Weights of a small mixture-of-experts language model, trained from scratch on English Wikipedia.
Training: a variant of Adam for the experts, 213M tokens, 9283 steps.
Below are experts of layer 12 (counted from 0) of a mixture-of-experts language model. Rows are named up (a neuron's input weights, with its number), down (a neuron's output weights, with its number) and show model dimensions 0-63. Each number is 500 + 25 x the weight over its row's rms, rounded and kept within 0 to 999. Numbers have three digits each.
Before each expert's rows: "comes before" lists some tokens at least twice as common just after its tokens as in all text. This comes from a sample of Wikipedia text that the model never trained on. Tokens count by the router's weight.

# expert 10
comes before: "\n", " The", " He", " In", " It", " This"
up0:535498450534494518505503496519512528487501511524544525490518526520499488496437475490526479469487512523482517513497538497483531537510484468456496504510470529465507505505513541481512517481507537
down0:498465489528449519514476511508508517452509504555478520546477505491475468478467525493515503520492491533485487501493477473509485494518501499468490525483507488512506488485518481516486480547491547
up1:542540492453495506508532499512504485501500513492464488476483526511527512521525507498524485472535489504480476473509489496489535485468481521499512519517537467513488541479529525502500545498528497
down1:522530499464490487514540556489488501469500468470458526447514481504480462499488458491460538534475506508489473495470486489467452503491550531486499524555487499499491472530481496496500462474534546
up2:499482467495521530556530467501521497563521498503440537524508543476510530491519498517484479510499467489463524530517489459467506562490471462515468506480490510524496535487501472500514528493503537
down2:478483489537487465490487484483517462519509491494519520524525493544529470479493506523511505496512520498451512435515530480513494495455495494459503501497449526470505477452475521460499488515539437
up3:555505463533515494516468509465476508506493484521501522453471496467530523488525505465461513472513495454474488497484489540524512517552491513470483525498529444430508510458505520491499540480510512
down3:517512509501517486466466510518502482485490483499493495522514510466494445573486485530489537472513536539496480507481489482526486493530508492492502485503502500511543485498488504486514449511475479
up4:517495487456483469503465499483485534501505516483511486520517481495531489484477518488488507532440532467460512492565448498482463494486469507484544524523509505534497494538463503517496481436489496
down4:499509467445511558576484516496475466497520527486497456505483497489516491486471536502524487520516508509502469555465536523502515561507513506515496474504504510508518508486542529512556523509502504
up5:542537484534519526526474542514513520536511500538524521494513523448480487499438486479460513499463551522480506527491534517484478491520469505483519536520531488504502509499524537470527485490482511
down5:482514498527499472512488488479527525486484504518499472481471465499496483496496482503536511454500495510493475487478490473491485465511461500476536547519506455552539492503506489523534540515478482
up6:523482521523457493534523486524499541507498476478493479467470528520501495507510537518448428473512450494480506497469498485532492485484514531495486520536529492462516451510490534496552486510528467
down6:527538529489456458538502504486476497533548504471457479522513508529487472536515482540479469488518541508471518531529553475491530465489475497507535496512467491479506486480480545490527505476522520
up7:476524497497548517449449487490551492519484480551479503506528501563544497424497495472447498543493501497512529496472518490476533530511477490529500479518501513494534482507527506473462544527512517
down7:501471524529471508483554506542497548517482546554521536461506526453524532538547493509567474484488480511523532489519508478462448482510505524519508520449517527485471493460470502523480466503516520
up8:511530521498476492521522486477492482487508536496549528466520526469516495503480515524481480460499555480503519483512501503519532539493490461524535494534511507516463494519467488534490519508497549
down8:501484526479516549485496491479489527498519476514524539583517494492513461513478474459493522516508521507539511547492491505476509476523489460542494547530499507473499508498492510504474518469513505
up9:513503470521542489448533511470498519510523474553531502502484511476495511480487523483485496539481496477480479493529456525491480490536500479498505499467472468494479497538499496493540490472527527
down9:510466486487485506489486487493481499496491521459513481508511509528506513507485494458525476492489461492496494524480561494486447435478500509527461468512530512480503486499452460491493492529515528
up10:489505507492522473545521506490490537542481501492464467469528523483455489527465503506533546533465461486503493520523507517477510488552547429543474489495558536531500490498511473505476489490510484
down10:506507470477495501453460457508536507499481485489513575500506535532491529481513499521504465487535503505478497520510474452509496501493494538483543448502515452484468526493495505503517490518515515
up11:495492524498490498541524474470505505487499520471519518506508501502516485495476521553444514485491466467532500498467517499542529495494507501461536494529523549509480487549494501537499498467483509
down11:520476526486470519496491459496504509462527481519472527583485510498484472494493493477506502509502535484496497528475483502499486469495477458494517487512479491511478513441470505491495488505486494
up12:509534469516543487484487508528512470530506446523479487452460528519510466525485489486516526529504495475462513504475515532493507522469509470497513520447529534517502502522550473494510491508499514
down12:442486539505513506502481521530499497514531491525461482497504531539552487500537495479509501513515554466491508479527504499471530524476547504470464498457510553526492483464525459445478509497540511
up13:491453475526483498443514521492515488526538486479488491508507525480501537529456504460482506520506544494481541499472528518523539507499479475509502522533511470508499503502485487488499482490499559
down13:502518477530451475491511544484516520467485550485468522518496496480499549559526511525526510502522495518522527513456455493514489520520500499498510539440519484507501492496490501495465456494490470
up14:531528516521493510496439455469526510522515484515515511450498525475433462486462492500519495470504546474525493503555500506504514512497501475465508529479489540544476525473497541479481514480476466
down14:484505473456505532510496476474524512477495532502529513456506459553534464488526526521504506457499498516489450506511534495507451478431504518534545516524504527470482498510513502480518485496516509
up15:527479473469504479521535507525465486510517520518495541456502511496480514509504502526501498482490547480525537499499564478514545499565484490536492477556533528558493518493502528516530498509474507
down15:531476521494476484479504459479521562520500475483487557483533489479487507475493477489466490524525528500522505451529502517513463503508523467483498533490488491523465516513514523475491477549547492

# expert 8
comes before: " |", ")", ".", "A", "%", ","
up0:493478495514493462495492496505483524482479467487553490482488528521510499488501462520525476522476533453510536470445518460512521522535508469488508481563503503490477510493528521472513528538554479
down0:490491519489520484451527500492527490473492443460491466502504487520488488541537518492486496514459487529479532505510505502514536521502508495491549554499513504521513491442488466527498526511550482
up1:504534464499509499490516537534501493479526505534554526503498489519515522469490528489469533487457487490523551503488505490482503527460512489498497549545505503468470500511477458493504503494510514
down1:481542503468483467507482451513480442472509494498507453575506507444464515518495528473535497526512512522502492495457507492504532560507507488497495493462507448538510526503536490533469493526462487
up2:476504538503532480525498496523510491543518540497493494507480508511511476503500517492460495504470533476496470488477489504496493536511529509509484527536493544476513529508512538514483492487577472
down2:503507470494494567505540512453514477471534465538507497513479517548528525494482497486457496535488501518473468478508493468492506520499480488555511499523528509492529480502490512479506504451475539
up3:523528472504465496487479528526516493499479505539522504491508477529510484450494519512470526529537478504493542455490516480512495488530549447545505487495463535511445477559490497466556502503471489
down3:505515484530549487516524505503516462472498474489506539495485513486529505479496518478473491538521488504505467500465542475442518492494461486516492493533523495480499482534511532490526445542476517
up4:517533502480527529519522516536469543513458517453523569489486501510487480494447505504528513457486542466511449479516525544503501500538477518536484523493494493464484512504492497508509512474542477
down4:451532497489496481492508514489493555496519470489430555525482492511462469517505535453507503465483533485478500503451458500502496511496503495503475500435471507475477506529510499489472459481490519
up5:512525481440502469513480499463503539509530522485530539486492485528507513499493508482507470533475468488555517483524553515507524483556501524536533531484487487497479544529512487515528520496532523
down5:481493508501497476503509530543511497480491530454455493460545536523488484525526486511440482532472497521498502480499472537476502488510481495539497550523496538477509500515499464479524544498552509
up6:470458562528506505463501473477523473532505511508499532491495518493476520520469483535458521511446464477500496484472533505516504487471523508466492483472543523537513510487490481466495502514477540
down6:504491495468507581486520461524484514530477539480515538558538515528505508481487447499540484497444489515501470501488497487531479517522476460530501487503465468473485509533513508500547502520502503
up7:473504552547480500554483496467512478484544458524507571497488518546510478501488508476496462478475526480507496512519473509503524445472492486530522518476491522518470511528553550493449509474537482
down7:521531486485483526518506515522531512537465469539518534522467492489447514480495504440448447540489455504469469475506498509472497527531470515510432449513477525464467520498447524484537535515493481
up8:495487470511459516496484459529486494479485544466560485475508489506505520490504516503485556511464505460509474483519553497537457510515547479464490500499521499504476515476559547456526518557476506
down8:502513527454488527506504495508519491466486511437474474556504466536509479488543498478532518501484547526497490534498476510463483475501496491474474528433477514529519529536504482488523558492507499
up9:544530527548498481509485458489486510471455486508553532511484506509497478462498504500476519507521504446505540499477504520485485467489476504472467534496591528500489444536521495502482536518488482
down9:496492497484521456489502500514529460478520506488518494545473500500540486509514508492460453511481460511500489572483522483515502484504485472502511464513482525515473509489482482505521466513449479
up10:512458522493495491527463454507503501520508508483496514497549512481525468477477544556481490511525498446520472458475498488539521525489511526464493494493558524482519490519489499438513531513503491
down10:498529485549530516505506516503496545536472482508544541522500489530487449522512466489506525472526511506480491484537527486542484502496490533461504504559513489499495510540489509483509476529492509
up11:513454483512473515475463495461494469494466491494500495511525485499470490504462491495465476502504473513506459532501523493462485481478505440521484484536504472474495483554544488494450472484541558
down11:554492542480487521519503467480438502520497492482521506576492525456522507487477519462520518494505463463514524496492495508480503490539493509461496492504507550527499496501461504511519507516467493
up12:496500449535517521483528542551482521521519468495543500491487506503536502502516548492513530501469498478520513497503488472509467523464524505441498501546531488480500477499476535520500490463519492
down12:512481505517480530521451510494494515499520480540498504547513488499484503469514528528463498506480552499476510482535524507506503541430519509477493537521505497510535507497495491534503534516500520
up13:485524515478522480486471489549530516525484463505520504484513495546501510510426506496495475498522512481537463530534500532500475528511515508506505507504527475485548547536524526509465507498513472
down13:534506491469540479521490534464526512526493533496529503495459481497471490463539467531502484508497480473493490483484516532497516500505506463484482505520478497466489528513512495483491503514493497
up14:523504501508498511488512543493492471527543486518504507521509530519489472496514489534478507456515479556501506531556474540456516466546503486472490510512487513545460512463506514510502515501518501
down14:492490521516496505481450505527534478484485501476477516559508481471496474518491536507544523518497487517487495483474478515494482441511473516519499466504485535506533438483493506537465541517516422
up15:526498488521528519512526537496487449545486539528540479496505510515493477518478524501483492507455485496470529525514529501492478445501515465473501521510503513502509457527516468487464485451558543
down15:529433461523482488517482508548535489484507505476531465491512555476530524490523509490508483545502487500514474541465521481465519438542486480501499495513459492509491518528488513505546510487456509

# expert 15
comes before: " |", " of", " in", ".", " and", ","
up0:500513452501474470488494503478546485514472477504535512499459509542508485557439473495513478502511520460470458493493507504488482479529480509517502552496538526493518480495527464518516500517517497
down0:520578496520528502501480497486474508515489472509515550506505485496534508528501476523496498494468488500500518469494479516510497533519525508497523468528490487526464448504488477445494446492526478
up1:472501469488534490534484487505489492530533472473501514493505528493510483465517480486527532461508504503518523464503495486486478506531510463514478519544525526502500440506518522558540523534499501
down1:493483493495521522510559516519507518462467484503494531537504494478527500506516448506510516511514524493548490515506504516516458490478497501526529497481533464492475502542510496443504508467523500
up2:488500532526486521526507445479519495534535483530557525499497525480506481515509506539509533470516485487469450543483478486502503503520533482445514522528480533515485487476472516494482504497470478
down2:492509515489480481513471494509500505508530505472496509457492516493515470489516434495486506505523489527510499480535495456439491521478520524452519482499529472543510516473523469496493496507515491
up3:500491513559502497495502536506481449537491492541499497515473503496508461498458474516487495458503492442499516510535505483523487539494503467472483560512551502516486494532475488502499466514531501
down3:453513512522483494494499524478496479490524460492485513499511480455490505512539536491495492513494511512512538486536490493537510494498578483461507507527526492474461531545477489505539490478525487
up4:503464493529480469499509491482497498507511513493520501533555508517458492561519525477539513483489519500478501492504537488496538519490521473491462472502503492511487492542496512532524559509504488
down4:489504438530468526477506527514533532469483523488493518522544498534524504537551482507488485468507518500439538511491470492499516501503502510440492472526481488507519479469513507507479536492485463
up5:505531515489525481486485441495502443519531491499526484497488494478516495528496538496522544507495507522532517481463510494472550479483520443490510542465492540485503515514512551486540517495509494
down5:512471495521472468519513520520487519480488515513503519553494469498501505430471455523565505484539529496456486492486474482437441469502510518530523522505534539506554487495489539478537525491522497
up6:527565497523453515487467443461514532474494468524508499451492489520488508469469502493549528463520530476513547476486511521486460488493521495502507478495484502493509490496507538497452490519498518
down6:475479502456461463446476517513480516525488490503460481487475494508525500545508509471495532494486447519464536532495447536514484483482539509485503492472513514494486519545501473538508496501489543
up7:516502533513474475487464507517537484472444502503541458509484492508523482526517536499488494458472540451545506506489472493508481496511485488506491534492498562505480458478512518515479557513511487
down7:532448478504478496512536503487464527483498508503462481548463510485548502489515511512508505470494482525552513490502514506470473506526507512496476443478512480497484521517517488502479469524527501
up8:547515521494505492543500527484484536503455542493529509483518493470553504500491510472489520507474496504519497543544572494527489495499512494504508511468494554510505494518540497508444503469508508
down8:462481535514475508491479501500497552480516497481483477492450513489465508506513477534494526449482538515476521513537525488504524517543493511532488524490470506550479472513494471466517502501449505
up9:507527483449514532496513549485547516551514512528508498495506543486506527468523500483476465461495505500522485504479506542546452523521486470489503518487505533484531457517518458500454501506534530
down9:556504468512450531501542490485479533533528514480552513505512475472507499530509509493531512478511470535508453474484474483502449489462451502474483513517492525503493525512503455457524477532473541
up10:469561480500513478495506498466496515527516508506524509493490483500466445512517512508536495483545501554514466470519527496493489531496507483479483529491533506473448527480519553495512481472472530
down10:469551510517510460489481523500497488486475513510461503536498497506501459474506516495497536501476569502450493543529493471513486494506522483504504506503522504484516526503524503504524510490475500
up11:516527506537538484480516511473554515506502498554521483488540509542546503484515475493450490522504458520461464508499489496486495501532486495465481510487468499513463485493491483533513480520514490
down11:513500497541467517503513503482482521472550456471504500466498512509522499477534462484461455519537481517498501504496557525519503475496494523495530478454536499515512478486511527491475521489510478
up12:504508482493500484492474525498538529476494563488484498477506483494480455513468528500516493492528517465580548463528570476510501503486538497538472523512472485527480483524496514509453487489498537
down12:517511482551468518497524496499499521519523485502496467501476524495483503540447515499501520519462473470480534479509505527484513501475484471486486515524449511486506525506504504495535453448511477
up13:480490500486507559560458481522541501536519471524446498474507474484509478491519499493539526547494525491457455471486487508475488484497502459475481512463498562534525479453490483496474496488491527
down13:522506553467517497555514492484492543529481506506490529504500523471450511517475479536515508534530477494474489512551486482489482522525522477506449493460511554510528518528467465469503524512461527
up14:530511443511526510486461489460466469491505485524500451427506489563491501462515529499496496498462502478465474498472493467492449477512463483469478499516490513487540517523485519509501520512501499
down14:451473538499471521514497488473454503512485483490462478488483463527530507475502545505494485541509456486474518484467500461519531527529474532452475478472534500510514524486529531482495492464506495
up15:486474524531488491540508484543507471497488521481478484478522486501536502485525465519490479480496538501534465527515492465554532482521506512499454521460527482558488511494497505530508560506537460
down15:513468525446520472470528487513482492494508489527507506537458531462519547456500504465487472500484489513471495500483507488485514479580537503526488528504517488516522491498476451484514497491479508

# expert 2
comes before: "|", " |", ";", " 0", "===", "="
up0:479569465517498496471500495473542469477507500455526477465487482480499493471497468449516463513525525475484532484527510497520514472481496515503459503493463486459531550494494498510495524471478535
down0:489448462495537472528488508487487482482467466539519524482484479528500501501488474500436497477495461496495524553498535511514522498509483496514536473512490499555475548507504512485467526490533509
up1:473540439486530512480485501446495478534481530472455503487510495536498458502513544534502552506474518539512501545430501494467491476493532473492508497514475526476516494519493523502512497458492481
down1:509501543511471480511506503477504550438518510525450551494509510507476498476539515527537528548485515473466525451511489510496475464500501553472503475518543506483455552490512494500554492530525504
up2:537588502525473506482512537538537504510500530503531538475483465497541473478502486547503489467505501533511465520495467480507463504531467513480495471495477546514490481496522515477505481517497529
down2:490434513470531476507497515500522512515492514476488464518519489469502443515476515529517511463471510481534464502505497488458527488504476490483501528512533478497493489468496494457535473498454486
up3:489550481458479459525494531532508454542508459492492542489509534507473480488486476497485539516489462503480481497472489509539468433500515519524475447489505497484520469514540468488530505466504472
down3:467504477474495505516538472469563502511500511536505507506449523539483504489525426504528500512495514479482509495521480466489500465533515517484518508519524509486491494527491526514503487530499519
up4:511530520494485467506442466511470533529502489479496480484505495534478459462487549482488521474485481501452500530486516518480518534495511467548451469505497521502483483495507504492518476474470525
down4:543514488462512480497478529467534512510527502456482498483515466469524466515516574511494501481487494503546498490487525502478488495545505485511491467481516525481470550488492503436479494546497499
up5:507554506472521494510527488464517535524515522514495541491459478506506484464525527534575501500514523517490508547481485526488524502492502489510487495450461518485506461483521472520470505462493486
down5:526505520522501509471497498474541528512540514457478495539502536494458489504511541479512517487556522466493488487511478476530472535528530509478497516511516511519443532471515518502503522482508459
up6:522495469489502561497489520539501506533459509558552509501517524492493474489461494477516471515489489512530460478485467490509492504484523494464472536483516534541469501490478521506489481472504488
down6:469508512508561511498464510472477517520517461509524494535535521549468478458488466484511442513509485528517485506514522507469519502500527471517413493531523544498514498487518466468491521453480470
up7:491497535527512489509514485493524489525512493485525501461517478496504494508476542538519488527526508536551457488463536486490515546540479490539461460483485497486510465508494493489518533492477480
down7:534455505527518466512538523531484555462468527467475486494525499517461499532467514488474513526465551496501504499537521543470556499512503514505503535456509511505500567522487485481517537510536520
up8:525492491544494511456489476531503518491467505537493539509508506517520467482487549507478452473535568499494429526517505480476482466495518478497465536484509500495457537489494472499518497517499523
down8:516482536488497516543559530476531504563471502500511514523517474483469505481546479529488472510490476518498477563508455477509498465498472548482508494498504486506494470459516538539516501500483445
up9:495468478489497516506482497481510510494487534478536497486474432505491506466524500544523498451504547496498472527518493504507502519536471506477491463502496460498519501509519489539532465489496487
down9:503501474490486510438477514509505544469515503459481486500515492466495526476464520493516494520466528515451492493474491563490512522497471569503492489459471484477526513487539489507548489490525476
up10:549507505503478492527470526549532462504522522518510502501450488475540524491521502482489458506503496478493489531542512525542503467486526505503487575487494496505480449490519524502537530528483481
down10:535492506519532490443551503541507515533510522427473452538488517464462543457527547516502505476514493548470504492508496523495510506506493457509511533491488486487491505507501470531503516481498460
up11:502478507528483514455467479461508456477508526529513502482476521546512536550477477499460494521485504516494464510508561529520505477494476467483461513489510542511427469541478499528487531554498518
down11:506503478503529500500514513442515525526529486420520518496481498518502451505529507514503516498521492500497529517499445517514464489520536477491517495466498517519516512466519502506520459520505536
up12:499540483528514464470471502514544514471478509505516495494516531498509484525527523470483523475478518486520515462469512487466495490533488486520462538546484460551455556487488502508494510531484482
down12:512471475529472506492492553530487537481468464482553493513557513454517502504505524503480560505493500510501510516493481503553522466493540477542510496508497512536505494518526515507519533496484447
up13:501527474496523521540505468491455480509480471515528467504480469494482515517525540489480478485559492517502505496435516528509483491456526499489472502475535479501435475525542487533529493533458478
down13:486481559501507525502485492530476469496524500494480508517471459496467506464505464527518488533551525513490452478495515514508509453480539535537508480522496510502504515528475546466509491477487540
up14:518549431531517492508463497537513474504514516540489486463443549508483489529510491495520512464498513477491460515525472516495476504453475463521509486478500504527494485504530456456552550554508513
down14:491532491514501495498528498521511516507496560472489523538485478515532446508483475518482511494511496523488511480471502544520520470466453517500519532515468493492457534504491512497468470534558479
up15:491497524549496505477456493515579429519523508511486512482507484518539439535501506512431470500485513499517532539519464504481503451484506482507478487481492484500522473513508534498503532491509543
down15:550553503502515519519527466533499482465493488506484515531483520532455475547491520453489484503484468483486508464483508505489494486504484501513496519514539484489482543484488479479501498492527563

# expert 7
comes before: " the", " a", " was", " his", " be", " first"
up0:517491476494477543523487489530471490541491470487531483475481510521487537521464498486462491502514475519530457498428530480521572485469504511475446461485541506492493462470479531497528512475496483
down0:515510507536519525522480489504483504521473509479532479504470470480484472513481507517502528549473483516505498545483523500484462494498519501486517526560529470528531502512456503520516478503448564
up1:509501477470530487517451503524554441496465500548484528483534493468516508518453513498446483507499488492540493479533499455523472519492513512489471539492505541535485492513507502532497511501480501
down1:546490556518502518497495513515525537517502502522479543536518470481523502515501558491497516506506522493485532462544532547486483491485512519498505473488457447472537500514537488506490529496513532
up2:477502511525538535499535506528464531484513533507559503517492497528481453461476467502535493507482498491460482511481505515507471508497492500476490567509491502513521447547490532531532524463518474
down2:490486544502545500472513472488511471495516499471502486486506501493500515466531478514467524530496499536432459523526512486521483517467547470476522512486542557511468467535527512492476545532507510
up3:490523532511476501535485508492475442507526519515553464499501508471518474515471497541511527485465489461521467479506478494514507503495512474502501500497535502522527490535466515546489505503474504
down3:501511509477511491497486484511476540490544513503505485477475473491495474460520471513457444472486514502465519521512498512519479528560539492461500459473526476498474485476525515503558448524550515
up4:508510486484498471464478486500515491507505502526510530522488518492502460513468531458548573447503532527503518490495473455503504511470529491510490504458531491527497513502508508496442522449470496
down4:503481495470476481462532517531525478475531473496501507528482499524533487541465509460487475488529543484493502467484507468478531530467521484502503541514507488520510497517551500496523498536515501
up5:515484542469472478478501443501543524486518486505471505480501516500472533508518537545481455468475495477478532501460541453528512482503519509499480477544506514494521501498543538503493507484503506
down5:521487559487453498521523476488503505487511479549427511528509497513516499528511497478478515499533481467521511455500498498502509495502510504519486484482498541526526499461506515529537463491503497
up6:495475525479519514478503508454491514483461514515508549498510475501510483525524530472497490516490461484485557476507523520518523434509506496481493524517525508513510507514525536500462538523491468
down6:485493448503522497470498514511538509488564492471529493498526458526473521507453471501536514508480475479504451531528444499525491572512495530508538497511520505498476471507483502519481479505499462
up7:523515529498466498488495484497519513517532494492488504500535449498537480488530489485500466521494541505510512474486484445453522531487520451522481496480446536527454485481518469480473509488498541
down7:474486507526484565477542514497472463487502486474521525527492494537495527490482515525538497530485442498507470503494495533504515490498481502515502483526521481518509518535469531471466516488495517
up8:482505478467512487477484504501489494478512445516555503501455504502504489519532527513536474492480455524499500476449579504498503485485461482480450497521508507567485506478544494501504514459497543
down8:496498490525507463509528537517487528531483523460519471460489465522474502471502492513462492503515472476488579444510498492512500511509475505534526450494474512505475509490482506496473539470488493
up9:510516470466480528459497490501541500474478549519460499457503514522472515463496546516520471470532546529525510499452492439517514552510481482521483498516524537532466490485496492496532510487575525
down9:519450524517500512483492512484534483541517519465450483511499484508533550505491510519493504498532522502558505458503497491488508544537539451464483484472490536484488512505536520533554489510500473
up10:522541523496507501541556471521490515507491467540516553518505491528507472545503516515486475532478505489469452489466523512509505525494559496473471466542531503513473511483484468494469532518518502
down10:535507541498487497525531542506492518517510458522496506529510469536492499528471499499513496523466525514540511518565491504491487490494522493519530528518472492476491515469490479469459517537517483
up11:497459488475520490440477533499495490503519516463494522503475465466526466536499523533493525489468466472484452477497446442515512526472521434507513520485522505519485477486481510538537482497482501
down11:499498479537540539479481449518496508486483491487495493512493470478528485509483486526511489526520546505518477499448508522523521511466565458495480448510522506487523482483517486504521489528476486
up12:493497492476531511520504519540493473493455506499512537465490489506500485507500497492468511465460483544473538503488523500516496516480513518549503517510489515537506482539512494527475513515506448
down12:467516524491492493473536511489478487501523515532532537510519544450486490483502511483459508536461524551520499507520485462478503499465499513555500486523529520472466480468468492498478520518506505
up13:503508524550498482528496508486532484496483497484492484513475489482502503490459478505512485509535549499501553442447444495447444537462488519540486558472537525499462495507510474474516507518465528
down13:489498502499549510469487432495480459512495516468455483543470513465500475531501478497417521478496494464461488523509512509479534505499517452472471468485505478505473475490515480536472522484502470
up14:548509510509519524474500485498500519522517513510519497465502528527552476474500513535458475521512484549512496491411514511508504534503512426499483526474501566494517477489477478485516525483490524
down14:524534516535471479475526499493475504487544486507480463481506502485537524443499514528530474483519493553472454480501492494513479533522505499537505503458518546482485505489547489499487496534464469
up15:529517509548476476510486495461565487514494500512494467491479537561437522435509538480506498495467491459509542498469473497504476505529474524483493472507514487506498490509491521505512520484522465
down15:497495513554489481515503515454471520517554483490479469497501523544476494503503470494499498485475493491513478463468510461462456495499502483529509501515480535510522515466480457489527515534517494

# expert 13
comes before: " the", " to", " a", " that", " his", " in"
up0:500473561457503535497526435524482509475486501518513530480520498480455450505482560543520476512519500506510495504524487469524491524490537507481515508542506510501458474516502460503520516494509515
down0:482476495501513517473500479504520553493536525512452470468547494481433484488515510522490463541493513576533553506510476515540490485485463508490494514517519473474531502534475453501477501520459486
up1:498480527557471521476450506514520489535466486513492481463451543488526497556478478484511520509505485491523450471531496504500478503480512507492523495482490482503519460497545503469519528498426517
down1:556487489537529507498499530505524495473500516494478536460476497468497543526515473442483497503494476519482486525470537556514541503472545485523501505498469517478510532474490511520541477475462468
up2:493533478539458550517501487509485477449514479520489526494484518500522471493473479476494529512484524500497531540510529480511467457504515545469526485481481538521475508493483515514453510448483568
down2:507525481513505490536521515532474524478504483554458518505509494469564499486513518458498523486481493528500499519496495491487516479492512482533510502539472494488465490482538518508505477483512498
up3:496494475496488472530506505493513496508507506456503474492436530502550520498485500521465498524494541500533495513496450523524501521500479475496478466482495532517485491559494531498458481495536502
down3:506466499532499512494556526512487475492512482429496496506496498473510493516547540529516516537475477551500518488510510516497525464493522539515546494486490507525530501535465502511505471452488523
up4:531430508506474498500491449530452450491473462509487479433515517483517528513479502558520531492499487501521489543551470534513514528509473483504517521494487501482460466498490466478489522495540516
down4:480470487489489500530550489483458542497499512505502518503504515489511543520557496517468444528529486474541528501524470512439476512532475508517509486491516491458490474530528485481497476503505491
up5:543512469533546494506503509544538487472485488534493499497481512524549525521497523529488513519445484501498551494492492481553514485487539525529461492533456596502466480525537456502480505514503496
down5:508509486505504460480507501471504510503519514510444543521486517475500486501476505517511499491531467525495467568520496508523512422492464525548532495489486467501520518507510533485479494462526507
up6:529523478516512537523503493526530478486502542496521517469504530537441525466476501529512501514483532545516479501470498483530520495553498432510524508465551521509479504509498530478511497501532491
down6:518513525521505483488495476510481465531500500483473544511499486522552505497517484502489499471503557549507487521465526520483513505501507475527515463507539513519508515489509496492488447520540479
up7:475478513478506482491504504524491480463494451518543539489452494517498445489452475501442517445483504480513485492502511445545533513483490448490510531516467502492464484521462526504532528510486492
down7:513551527503501523521463481465524459485489522479490497494471508513508460493521481495470493518489518519459523524487486449520484498496488507510534543538512521474462442505491532504479499503479504
up8:536522528454523474446511480488485480499536525508480452474488461532526466524474531498486522470489520480493476494516514485506440510516488490482505486544485498522463498531492476476474545531507486
down8:474500506546503507492493480495465528504484513469543462460466489517541481547482501491482516524507514490474503460519485502516518497526492471474455487468509476525504490497515495509503506516452510
up9:533511495535531497500515519517553468527477530486494470454511502491544473537470517527515463487478499491488516501520519453448506526508489467449493490523470527515465512508499527504552523465510529
down9:518462481509490494476468538541518539483479519491493516514508513473479490486510465478500500507475514525595472491534548547469463543504499483515485528480517524507553512498521532465451514491493452
up10:525495499497507488450516496496488480466544521514519471491496499510504514469521504504493469498483505520515527533530546476527501499501497464460522503517515475508486508494452474562486536515519492
down10:511465463503492468472479487488443530513496476438490500527474522469502484517482521522539483504500494489502483513486489506545547504508546514531469454471474493528499527503525482502466513511517498
up11:475477497478503490487502505476487505479455492523503495467436506531541502514502548529434485515459534540535481510502512505511495530486531455495503510565559495501496457494490488493515508487483505
down11:510493522492527493444521545546472506525488491498512445448524483497498502478529499498470475490489515513480455508522485478521491443498509516525495475441488504476509502461468513516509537462492486
up12:538498469538520491543495506526487483506528515467490460505512529494465507491515553499513545509499499507527464528530501485491507477473442500535485495473512584514520515512507483478492505503490555
down12:486505476506499455492544513500511491471507437441517467474526515570503494540521536511490546487505500514498438502522526487498473523514490543474523517462472521510549490479508506538542484510530534
up13:479467538479531468516505504480513514485449434512495545509479507510501536504500487546519508483537488483490539516478470502498513496467503487504472500533530464509473491525520529515474482481478533
down13:487452496491505506453468517540520539487489477491511496509502482460504514508512491496517548485507488472522545518517483541521487514500521525481492501499515452480534511505539495507442533516496469
up14:496499491512509485478509517505520483455464525461487506487477538510492525491481550502491503572505513514498541493497501490517460502468542532501450456465510509464497456520489474503486485518529472
down14:489501542529494465489463483475457558486537498481548501503525485429475499507472516533536470528486496515522538525512466533492500507498475494494539461500517509450515497441485527507521464477505520
up15:499471488549501542514503506480486486475504566511491522501474506491500487515492519534445503483479507523522524452516537515485493477478520500468523494525470496505517466531527498490532508509529483
down15:460476458487457484510502500552519528521528486539480541523494507500547526507570499486495502489491472479512507457517468515441504491492559505489513528512467533497477500472493505496479500520513473